config.toml
num_hidden_layers = 10
experts_per_token = 6
hidden_act = "squared_relu"
moe_layers = [1, 2, 3, 4, 5, 6, 7, 8, 9]
routed_scale = 1.0
vocab_size = 10199
norm = "rmsnorm"
tie_word_embeddings = "early"
beta2 = 0.95
batch_tokens = [65536, 131072, 196608]
Below are experts of layer 2 (counted from 0) of a mixture-of-experts language model. Rows are named router (the router's row for the expert) and show model dimensions 96-191. Each number is 128 + 24 x the weight over its row's rms, rounded and kept within 0 to 255. Numbers have three digits each.
Before each expert's rows: a language model's description of what the expert responds to; "mostly gets" lists some tokens that are sent to it at least half of the time. This comes from a sample of Wikipedia text that the model never trained on.

# expert 18
What it handles: Lone space tokens right before years or figures, as in in' '1823, February' '1999, plus table cells and opening parentheses.
mostly gets: " ", " —;", "^{(", " $", "====", " £"
router:106120113123172112080137162142091145108125168097090107093069162113090134116138167141149122113151124131120109134166108146106122147110107111096102125108164112112162137136129128134133121120144116125158095169132078161133154109142159103121085157111098094150149133165135125144142076125134068105

# expert 59
What it handles: Short syllables following a capital letter (O-il, Pro-ton, O-man), pronouns he, she, and prime marks in coordinates.
mostly gets: " David", " Park", " Hill", "′", " led", " Brown"
router:125107128116159135139126150113117153088077113148102114130149128142108099135138134100151180098098140123102096103152109131128153153104131125195188125116140127099151126085144119125154147144127185116089136111133131165127143141144131077145139127154083143113120131132077093179134112128132179137

# expert 25
What it handles: Final pieces of place and proper names (Guatem-ala, Lepid-optera), after United (States), closing parentheses, year digits, coordinate endings in infoboxes.
mostly gets: " States", " European", "°E", " politician", "″E", " III"
router:154123137130103157148142097126102120110148098148195122119178115143167111159113105096119138124110143091106164168129136164149111130134117145142165161193127137075086113139108126127129170132106170183136163117159135153142128122129123082152116110133156133142097102137139119171131098099103121118

# expert 1
What it handles: Short letter pieces inside non-English personal and place names, especially after J, K, M, such as J-v-ala, Kh, Jov-anović.
mostly gets: "′", " K", " Y", " Kh", " Mor", "K"
router:108121107093119100199123113149152143089152124116119145128159137155111135102136163120089135131138106110124151135160132153150075134090101102154129108131116102147132089116133100122136151086146145122121139112113091112130114151095131119129166067149101129127117131104130122081133112130126122133

# expert 20
What it handles: Two-digit pieces inside numbers, especially decimal parts of coordinates, plus years, vote counts, track times and percentages.
mostly gets: "13", "44", "74", "14", "04", "°N"
router:137161108131109124131116077138087145085144137129151133142154117165110118123153152108125137104142139104103108139148164141194133177114116132132174116085122132135097134132108180093108094134088153164136117173148138088168130101103115108140131131125082117131100106165101148163090133164101163172

# expert 39
What it handles: Word-initial capital or consonant pieces (P, R, Pl, Qu, Sh) beginning names and terms, and mid-word letters like multip|l|ayer.
mostly gets: " P", " R", " p", " Pl", " Pr", " Sk"
router:113152124122151139072117124140141162135084076181087177114122109116101127142108119134068107114105150188108160128156121141160112165117143132102174144129110136126126151131151177139134161126126109162085121153136147120079112137120120126137127098125105126115119103080131122146133087130135138147

# expert 23
What it handles: United, States, American, World, US, state names, "Total" rows in tables, and mid-word pieces like pred-omin-ant.
mostly gets: " United", " other", " States", " World", " US", " Total"
router:106182123097096120107167140150092101111170094090099139134133123113125169151109130093143123117157147105159114117078125100167129131158118164131165136089165105116089141117121142163127124116146118143095070146110137167094119107115158109098071130099145116157143091139106140145129145154120080139

# expert 8
What it handles: Verbs and auxiliaries right after a subject pronoun or noun, mostly was, is, were, had, to, be, need.
mostly gets: " was", " is", " were", " are", " had", " been"
router:093174115094162128103152129134115103120102135099145100114143125123169112090170116148103148148124146092121165156158150127138138159126137108118100118095088135144141128138121116131060108139099129101160095110132160138158118119176166135121148151116176147134141154103129131123112124134121115158

# expert 6
What it handles: Number tokens in years, coordinates, times, engine codes and lists, such as 19'54', I'6', 79°40′'39'″W.
mostly gets: "5", "17", "15", "20", "4", "13"
router:101115141120121128100174131122112124158134124152158128118142119144169174117117134107166096090112146099109128149102119144158132140111138138117129143144137156118115119130152136148146091103162160131174119106091121131159125141171166122101096106124169069131115138098108166105131148138107137137

# expert 22
What it handles: "of" after quantifiers like two of, some of, plus month names, titles (president, King), and "-year" or "minutes" in sports and date text.
mostly gets: " December", " Steve", "-year", " president", " President", " King"
router:126130132127122128132129105144142158121138148090133128166169200162110158109085136141154126121127087130125133111085128108130111120107151131161125153114135106130113106140159097155161092128132155131111112152181090072112167120100098137154117169114099140130124121113094144162142147126127157156

# expert 3
What it handles: Function words in running prose, mainly was, is, were, had, and prepositions like in, by, with, for, often right after he or a comma.
mostly gets: " was", " is", " were", " at", " as", " with"
router:097148091130128142116155119146123111127150121157123125120129171158116117129133109107118150132130155133143159142124113122151112156129144115146075137133132086125172116180113099118081096134088113142138111170101158139130105146129135160143149153124107146133114127106114087103148134158138138097

# expert 17
What it handles: Possessive 's and his, her, their, plus adjective suffixes completing words (prest-igious, Crit-ical, Scott-ish, R-ural) in award and biography text.
mostly gets: "'s", " his", " their", " her", "ical", " American"
router:151090129121115175124132142134139106113158111137137119114135167132142164134116130130117134124140167121115120150113179110130129054120096169107119163154153124154155132092101132123149135102162127123113141119132155106100133109150128100110147146116145151156121144130122102090144167136126100091

# expert 35
What it handles: Line breaks and leading dashes in infobox and bulleted lists (Clade:, County:, Born), coordinate digits, and "the" after "of".
mostly gets: "\n", ")\n", ";\n", " JPL", "}\n", " |\n"
router:116127114150094106119127163167088112162097117064153095167128124155148157156098107139100128124045074078128127101111126148086164108098162112112146124103114143108142140081156114112096144116128136142106139143099138162145146142158126113113123105123109111148128111126122127155139118098154165106

# expert 50
What it handles: Single capital or short first letters that begin names and words, such as B, K, C, and m in (m. 1965).
mostly gets: " B", " K", " C", " M", " T", " L"
router:118133112123156125152122123131114148139120114130158118121125139039083110109138125126130134092149099105181192163183119170152148132130163148122127134109131133148125099097144142163151138087151124131150149153149119134072130155105116133130127099174127099131154127107142088100099083139128157163

# expert 61
What it handles: Table cell separators |, list dashes, coordinate ″N marks, and sentence-initial words such as The, It, This.
mostly gets: "|", " The", " It", " —;", " This", "°N"
router:108135114141131105102139106138109104136115061078150127110109105133166143122147127131120165127139084172107121140107153137102153130107143173102138087130172155113129155141075151103110121155125111126126136165159124100118144108107128099138110163143153119127120101134138114143089116091150103163

# expert 21
What it handles: Structural punctuation: table pipes, opening parentheses before numbers, spaces and colons in infobox lines, plus lone consonants inside words (unex|p|ected).
mostly gets: " (", "{", "(s", "^{(", "—", "_{"
router:196117116174168093113131136135128154128142146153156121148120151128125096156112121133110132154174140132099097165145117142127161138146107134132086091097133142178134140099120152137154135131114103128099112131093117154128110158151150171141121141116115127151119124117156089129141086121134120088

# expert 11
What it handles: Prepositions and articles after commas or verbs (in, with, as, by, a, an), and paragraph breaks before headings or new sections.
mostly gets: ".\n\n", " with", " in", " a", "\n\n", " |\n\n"
router:126120124172131136138147086125138123089120149141091160148129158136126121142117120114083102097154130113119148122104108128098153145101136145125174125083094139099146129177124087089089146167088116118151124135161120168110132135121100129151127154134111134122098122125114103091147166144118167111

# expert 62
What it handles: First pieces of words right after a quote, parenthesis or line break, such as In, He, cf, plus spaces and dashes in score ranges.
mostly gets: "In", "He", "Ch", " FI", "Ar", "An"
router:101135129106140109138107101146122166126108126127137151119109151099070163104098122139133088089089111097112131115181131157125142151127152111101079135132158130129166136120119128129124147131142162087123151088128123109123106121096106105150121128135097105121119142113133116121123112134125162128

# expert 60
What it handles: Table cell separators " |" and percentages, quantifiers some, many, several, and middle fragments of foreign personal names like le, es.
mostly gets: " some", " many", " —;", " several", " a", " O"
router:119104125091160100187146147161078139166151139147111170127162077136084146095166140113107109100114146155105153121109128142151139125163110115154103136134159171138119130183146162092133117112140111126111119118115100099138142106104102134132153107108145125126126101152106162102138129132084118124

# expert 30
What it handles: Sentence-ending periods, plural endings like 1980s, -ions, -ations, and nouns closing a phrase such as team, years, season, club.
mostly gets: ".\n\n", "ions", "\".", " team", " years", "ations"
router:122116148111076156075098134124081120148108133131123092090118104122178095118144086135167097108150112134121100104125120150135117117143133152127098144089106130143077120152157137116157104146148151140117105164148143151103137119134153133126090135157171129131149139173121148114100183127113099100

# expert 0
What it handles: Mostly " the"/"The" after of, in or a paragraph break, plus heading "==" and mid-word fragments like est, ip, ar.
mostly gets: " the", " The", "The", " New", " became", " f"
router:150144144132112117126153119133155118135150125142093140132133119108158092089111149137093112171136104183108148123122155159160143101125150120163112148161105152141118153144105116149122107152131109109119139115111175140156116149085163131099149141117100103122117103156101139117148136177145103157

# expert 46
What it handles: The century piece 20 or 19 beginning a year, and single-letter or short middle pieces of words like ch-a-os, sh-if-ts, Cop-a.
mostly gets: " final", " ro", "20", " stage", " round", " Ko"
router:140123135106120148147101112137100159193145161089161182154107103106085154113171143110112094068100115118131128117148118122112109127145104158161131129138096099134146127148140155097165132129150142143102116105101131105124156130116129141141193117090142119137155093171140160139120146145101097128

# expert 53
What it handles: Percent signs, dashes, digits in tables and road numbers, and inner syllables like prop-ell-er, anti-sat-ell-ite, dec-id-uous.
mostly gets: "%", "ell", "}", " Italy", "ll", "%;"
router:118137132097081146112125140121108163086148080128105150140086100139126120162137100166147138145092123131106105105123125123106112103129118156186138147147119078109104141096076148125110131117090175127092151084100139173123148110154175125096125154155092136138146139137106123114156108110150161160

# expert 36
What it handles: First pieces of content words after the, a or his, such as st, re, dis, sp, comp, saf(eguards), react(ions).
mostly gets: " st", " new", " re", " sp", " dis", " pl"
router:129134163100127111124097119085158116150118123122137077093164110098131078141119110128167128131138109124150110083137125107144109129137184119121142137150122109167122119092121121146098106154129111130072142106159168155108081115155136132104132079163069079147148146115107128151142142142146153128

# expert 12
What it handles: Hyphens opening bullet lines, line breaks, en dashes, colons, parentheses and "===" heading markers in lists, infoboxes and discographies.
mostly gets: "-", "===", "\n", "===\n", "===\n\n", ")\n"
router:143132130108146142118102109157127099146117133114129099144140124132123113117108147142114130102096129131117105095116146134100134148130074166087098101110085135136164137101128154184136139079152138145149153132093139103137141142143094112118099171098151138148156097101112111130098098098155162134

# expert 5
What it handles: Word pieces after a first syllable (Re-ach, sole-m-n, Colise-um) plus "the", "first", "end", "all", compass words like South, East, West.
mostly gets: " end", "rom", " first", " South", "Ind", "|---|---|---|\n"
router:125104125132140095105136137123143134140098152146102119134097119108129131120130166144116157130110146134129118196111106105125129157106126165122147116152127097127116117142187134103128105163135108196183130134134145156120133147102136110123119168096177130136158096150117149130115142116165080072

# expert 32
What it handles: Middle or final pieces of common words, such as -ations, -ments, -ised, app-re-hend, plus commas and closing parentheses ending clauses.
mostly gets: "ations", "ise", "ants", "ters", "ences", "ents"
router:107079114132149121095118144123134065129163164132152120146074099102141136086124116125102116128168137160125160139119133127133113112160089093114142127102126138082141118135135135144143106135117071116100132106116147146121105136117154109193153122145120143139137118145197134173075106079124119118

# expert 34
What it handles: Units and signs inside number-heavy tables and infoboxes: ft in elevations, %, °N, ′, +/− in UTC offsets and vote swings, spaces before digits.
mostly gets: "%", "′", "°N", " ft", "″N", " −"
router:118076142110102105142138111161104131102142139162124130069141132109145159180134099106117132127111141171132147152144130116149138157132122104092120100107136125143123129103146145098133109128100113127116121127177115071116116105088137166135096173147177111140128118154149106134132102134141109135

# expert 47
What it handles: Organization and group nouns like University, College, company, team, family, Park, plus final pieces of split words (Sunb-eam, helic-opter).
mostly gets: " University", " Park", " company", " College", " family", " school"
router:113136148115132130164166169123174125121125133107104130103125133110163131142137128126185162146107076111173104136123103127107153105135087126170157147159165146122136110120152130133154137095166130172142100163107136138106120131115137160107115096121130126136140120102134158098161132135134113081

# expert 15
What it handles: Digit tokens in years, dates, scores and chart positions (20|10, 19|78, Hot 10|0), plus a few mid-word fragments like wide|b|ody.
mostly gets: "10", "18", "17", "21", "81", "11"
router:111120135151081098083134130137148143146111086149168111089122149107119128132125159117144077073125149127139116157121127119137102142143125139083126138145152106132079115122159165132146116117173124073152141102102122115149121132110130149106084115160130125108093115147079139100158145139109125118

# expert 29
What it handles: Single capital letters or first syllables starting proper names (K-ilda, V-al-encia, S-otiropoulos, N-akhon), plus "the", "his", "their" after prepositions.
mostly gets: " K", " his", " J", " M", " their", " Z"
router:137138131140131144141121127156165123133143119127082163153137124132097158124113131101106113088140107125111183150106134130135059116080128090090116096158137142133148128140157116130128087072142169127131097142140124121090148139096120134145095095137129125127105162105147125145171104120150160140

# expert 45
What it handles: Numbers and zeros in score and stats tables, em-dash placeholders, country names in lists, and music words like soul and song.
mostly gets: " —;", " club", " music", " Canada", " %", " −"
router:104141170121127114106104082109158112113152131108142121147096157134075138166169180125119135139113127167125076103110138104146156141124132139183089086110118128108094124091088145187142096114152097093164127105120120091158162148130149138144134161159111128136090119089105137099131161132132081143

# expert 51
What it handles: Mid-word pieces of names (Fre|it|as, F|ur|man), blank spaces and single digits inside tables and number lists.
mostly gets: " main", " ar", " Robert", "it", " lead", "ro"
router:138084125109095121145090159082082121087135141105159098166121117145096124094121201152105117121132123157176115104140115107106106139148134133087123095109118142148111097116147140133109084176166101089133183064098141138161144102130141132164138149127117153102091137149164154148143136120124118136

# expert 4
What it handles: Space tokens before years, section heading marks like == and See, the piece "at" inside words, and sentence-start pronouns he/I (repatriated, World War I).
mostly gets: "==", "at", " War", " I", "See", "43"
router:137172111109142136098101155103142122146056103095130130149109123113127145117084071142128134108130130082105165117152147118104143122094122151143155116150065157129112130160118148164140100170144085081166124138131067138133133132131137146121104152119123133102101104137143156154090130125160097155

# expert 19
What it handles: Prepositions and function words like to, for, of, by, after, under, also, not, plus digits and mid-name pieces like Anat-oly.
mostly gets: " after", " under", " about", " for", " both", " all"
router:093188086154134162151141142134136140158112165123101128116102107154161145129069109153112149114159144099129106150108132097113120142116196102084123113144167154096181116156128129154148088156143108135146094121111116146153100127115132100109100143133136154113096141093129158139152161124166118122

# expert 54
What it handles: Pipes opening table rows, row labels like Average, infobox keys like Type, and the/The/a starting noun phrases.
mostly gets: "|", "The", " the", " They", " However", "us"
router:112174082137139118145144159122083104163131122127150131099125170106128155146125136141065145111113106170121104142091148148118112104103142138120116088144132118138136151129121148126102122127104076100159093115134129077130136144091122115137135122117162143127163154122123129148124114079153102110

# expert 9
What it handles: Capitalized proper nouns: first names and surnames (John, Lloyd, Alan), places (London, York, England), and nationality adjectives (British, Spanish) in prose or lists.
mostly gets: " John", " National", " York", " England", " James", " David"
router:131116109090139099133123079121142110115154134122125104121170107144115123116157120092169131120187085084150158128077142143127109071118133149129150107129168156131139134097128126105159126106139152174116123139124156138154120129125138140097118106141143112130146140152150145104126191133133130134

# expert 26
What it handles: Sentence-ending periods, paragraph breaks, == heading marks, and opening parentheses after article title lines, such as (born 2003).
mostly gets: ".\n\n", "==", " (", "===", "\n\n", " |\n\n"
router:131117121138163125144116172127136180079121174128108126097079149154098107148095148134167118134087112091118093148146089163093148161134090175107146138131101144058124145143130120088154176155075126112136131105148112110119138093138128156145101131144119133149092146132140136141102150116117134107

# expert 13
What it handles: First letter or piece of a word right after a, an, as, de, and opening quotes, such as En-c-ino, "A Wonderful World".
mostly gets: " an", " b", " p", " c", " l", "'"
router:140150147161141102148126154100152158110094134148153116129112112155100133148150122141137140134151132151119151131171114115127146143103189076116136088167156136111139148092089114103117140126111159104139116075174141118151098152125139152146096165143090101132145148144169126095151139125132152116

# expert 27
What it handles: Single letters or short opening pieces of a word, often capitalized, such as In|it|ial, M|id|fielders, Al|ario, N. in species names.
mostly gets: " In", "In", " Al", " D", " w", " d"
router:140131125158112126165137131127139154124115160170070100140091154143100159118092122119134127130123163146110149106152102119098093086100129148089101143065106139166138104131102152119101125106138101073094141106133104135103161145132052146106098131108152131114106124146170106122146084090161106121

# expert 44
What it handles: Commas, semicolons, and, slashes and table bars separating list items, especially the / between coordinate pairs and ), in lists.
mostly gets: "),", "}", " &", " /", ");", "',"
router:148139121171121113165104110134120087073151126139158115189106119134170126148133127117137128148152160100105109166109107118144125133154112117111101164132138117114161133126110117164098154142107122123146145110125104115158089151107152146120174136169131154135173107084144149100120087085110148136

# expert 43
What it handles: The first letter or piece of a new word after the, and, of, hyphens, such as F-regata, che-ss, Stef-an, Not-re Dame.
mostly gets: " P", " b", " p", " f", " c", " F"
router:136126140127157105151140123156153163121096117147130118108134104074100120117105122118134139139120112141177118099161106128144128124123160094105114094131142108139086120090127112153116144116127118139113128128146175141095095138124118153137115121148109078117129175135130097107150100146128135160

# expert 10
What it handles: Common given names and titles (John, David, President, Queen) plus mid-word pieces after an initial C, like C-eter-a, c-abb-age, C-row-ley.
mostly gets: " John", " James", " David", " George", " Robert", "born"
router:109156102117140114139096129119113152129144169084087133177141126118108143122129104118170127126132092140144140111124148127134160100091153123145104127097127119124157137125112094096109151147086146132103143129154124092118124146109126075142154099127134119154151196129114121139149131122143135156

# expert 58
What it handles: Commas, and, is, also, who, which, and sentence-start It/He linking clauses in prose, as in "also known as" and "It has been found".
mostly gets: " also", " is", " has", " who", " but", " would"
router:132108103119168165130116093091128129111162153150124104114076104127131136103150133133176168162152154087138146128161151150100154139120137105169099086112139136153132135158087093164087104160098119081147143166094114142127094130158141151140078151159127140140114139132137110129114125108070118169

# expert 42
What it handles: Colons, "==" heading marks, table pipes, month names like February, October, "there", and omet in H-omet-own.
mostly gets: "==", " February", "27", " there", " October", "On"
router:153139106129121106110172109109094106137153147187138127107108112111113153141137166089121098151139095101117150177100124128137110119148136138138127123128143146139140124153146139095173143080098102125151157154098141142176150115095129130086096106131154116126107075118120126121125140106105083141

# expert 28
What it handles: Word-final pieces and infobox field words in geographic or election data: sq mi, County, district, Location, information, Elections, Terre Haute.
mostly gets: " mi", " County", " JPL", " Avenue", " district", "ș"
router:141089121139110158163101160128102122135123114150150112090202112157171079150142118152157123153132171142169105154167129158129137113114149122131168166142130136085122154118066132131149115107134145143143151167151146145128126151115104138114101114083151136117168147083174109165114135120122173141

# expert 33
What it handles: The word piece right after a capital first letter (D|ance, D|own, F|ed|eral, Sur|face), plus table pipes, decimal points and numbers in tables.
mostly gets: " business", " sold", "oot", "aken", " market", " left"
router:095091128122123084148138138159154120146093149119142146108092114131065116154128143134107130117107138138107072067129135119153154139164112142158106089127171104149161118113125144136141099154132135131172108123161107166104111101107124135159178151146088132145093145063115165126094138148096089165

# expert 38
What it handles: Inner pieces of foreign place names and taxonomic names in species lists, like Kadiogo, Copelatus, plus Thai bytes and table Yes.
mostly gets: " Yes", " MPC", " Candidate", "_", "zz", "э"
router:114129100103130119132115155149125131149116127152122117140131098126165148133143148142095149169152112117156138132146133144132129113131113107140086122131140146142127109085124116114123125138132145126137094111148145105108125138111142139146107122106136142135121121121131139140119126131119136150

# expert 31
What it handles: Suffixes forming people, isms and places such as pianist, novelist, Carolinas, -istan, -idae, plus infobox field words like Time zone.
mostly gets: "ism", " film", "idae", " political", " politician", "″E"
router:147096144101104143154129143115142117130111123138169124128162118143112125149121118094118159174148127109125146114123102166109163089086117112146154163118117110129104120107104084089183146114119175156124139142135077109137103162111121142085149119113113127125112111138118085138087149104086146129

# expert 48
What it handles: Conjunctions and adverbs like when, until, before, but, over, and nouns in set phrases like in case, rest of, need.
mostly gets: " when", " over", " until", " before", " well", " off"
router:112113147132106102120141124109152113140158155147132138126122118116180116126077103136177131117116136121140129117114126072103099137124150155150084142108127128167107136155111076137078098162137117115084158111156191179108137116160097122103106125095136114139131154124146152098164147109134100068

# expert 57
What it handles: Commas, and, or, of, to, and modals like would or could that link clauses and list items in prose.
mostly gets: ",", " and", "),", " or", " &", " would"
router:161103142162157162121104115133168144121150159116132097131123131136136133126117124134164141170145148180102159157105107129124117154167164084138086128153135138075125133133144141142098142091120149082150166144127095149142149122163139115142136142106125160130148145119171106088136110130133122145

# expert 14
What it handles: Determiners starting a noun phrase, mostly the, this, such, its, his after prepositions, plus | cell separators in tables.
mostly gets: " the", "The", " this", " |", " The", " such"
router:110128095173106139127128159113121122118132109132124155174176131133159108100169045087108121122168149124085160161118124092140119129153122078111124104114078158155085149134112082162113091173132146090086120116113126175146107091116084087088110131091130116137112121125133120103145111122134118123

# expert 52
What it handles: Past participles and verbs after was/to (presided, been, became, used, made) and determiners a, an, its, his, their starting noun phrases.
mostly gets: " an", " its", " been", " their", " became", " used"
router:129134132118116131089173122103163121130123136127161146120189170105179095145145116136094156118130142108149117138152113109141167115098174114093122158150157116169110125147148120159054123131132139141111133097136157120125104112135133130107124140140116102144148115121124116117144162140120152125

# expert 40
What it handles: Prepositions like in, of, on, for, by, from and "over" (victories over, overview), plus infobox labels like Died and sentence-start In.
mostly gets: " for", " on", " in", " from", " over", " October"
router:088133130115134158178164111112188098114142164156092135107136174143111150146109138115119093131137117163139118123126134131109102113163131127119100136117168098095148114169117131127144148150100139083139150121147157106173183116128108109133122165118177126127119106149134103125157153149148150154

# expert 49
What it handles: Opening words of names and infobox labels such as United, Sport, Authority, Runners-up, Year, Am-, Ed-, often after the or a line dash.
mostly gets: " United", " Am", " Em", " Par", " Ed", " sub"
router:146149111111160136130129125094127118143131141105112157127107143123117136116149172144126159131143086099187117130098137114124092109086113133113088159061125105146072109096185171171158102125139086121130121120151180141142116135118162143156114116122108096125096155116106138120162156135127098108

# expert 55
What it handles: Noun-forming endings like -ations, -ment, -ity, -ers and common nouns like area, school, service, often in infobox fields like Displacement.
mostly gets: "ations", "ions", " area", " school", "ities", "ments"
router:114102150095139148101166132099135086168133125134115090094156124124164113155116115132152134146095097172185120109122136117131134113161129127128107151156123098135130130123114116087138129159154120165092137162167171132084118143095115141141143142111126124133138144135171143110117153149131150103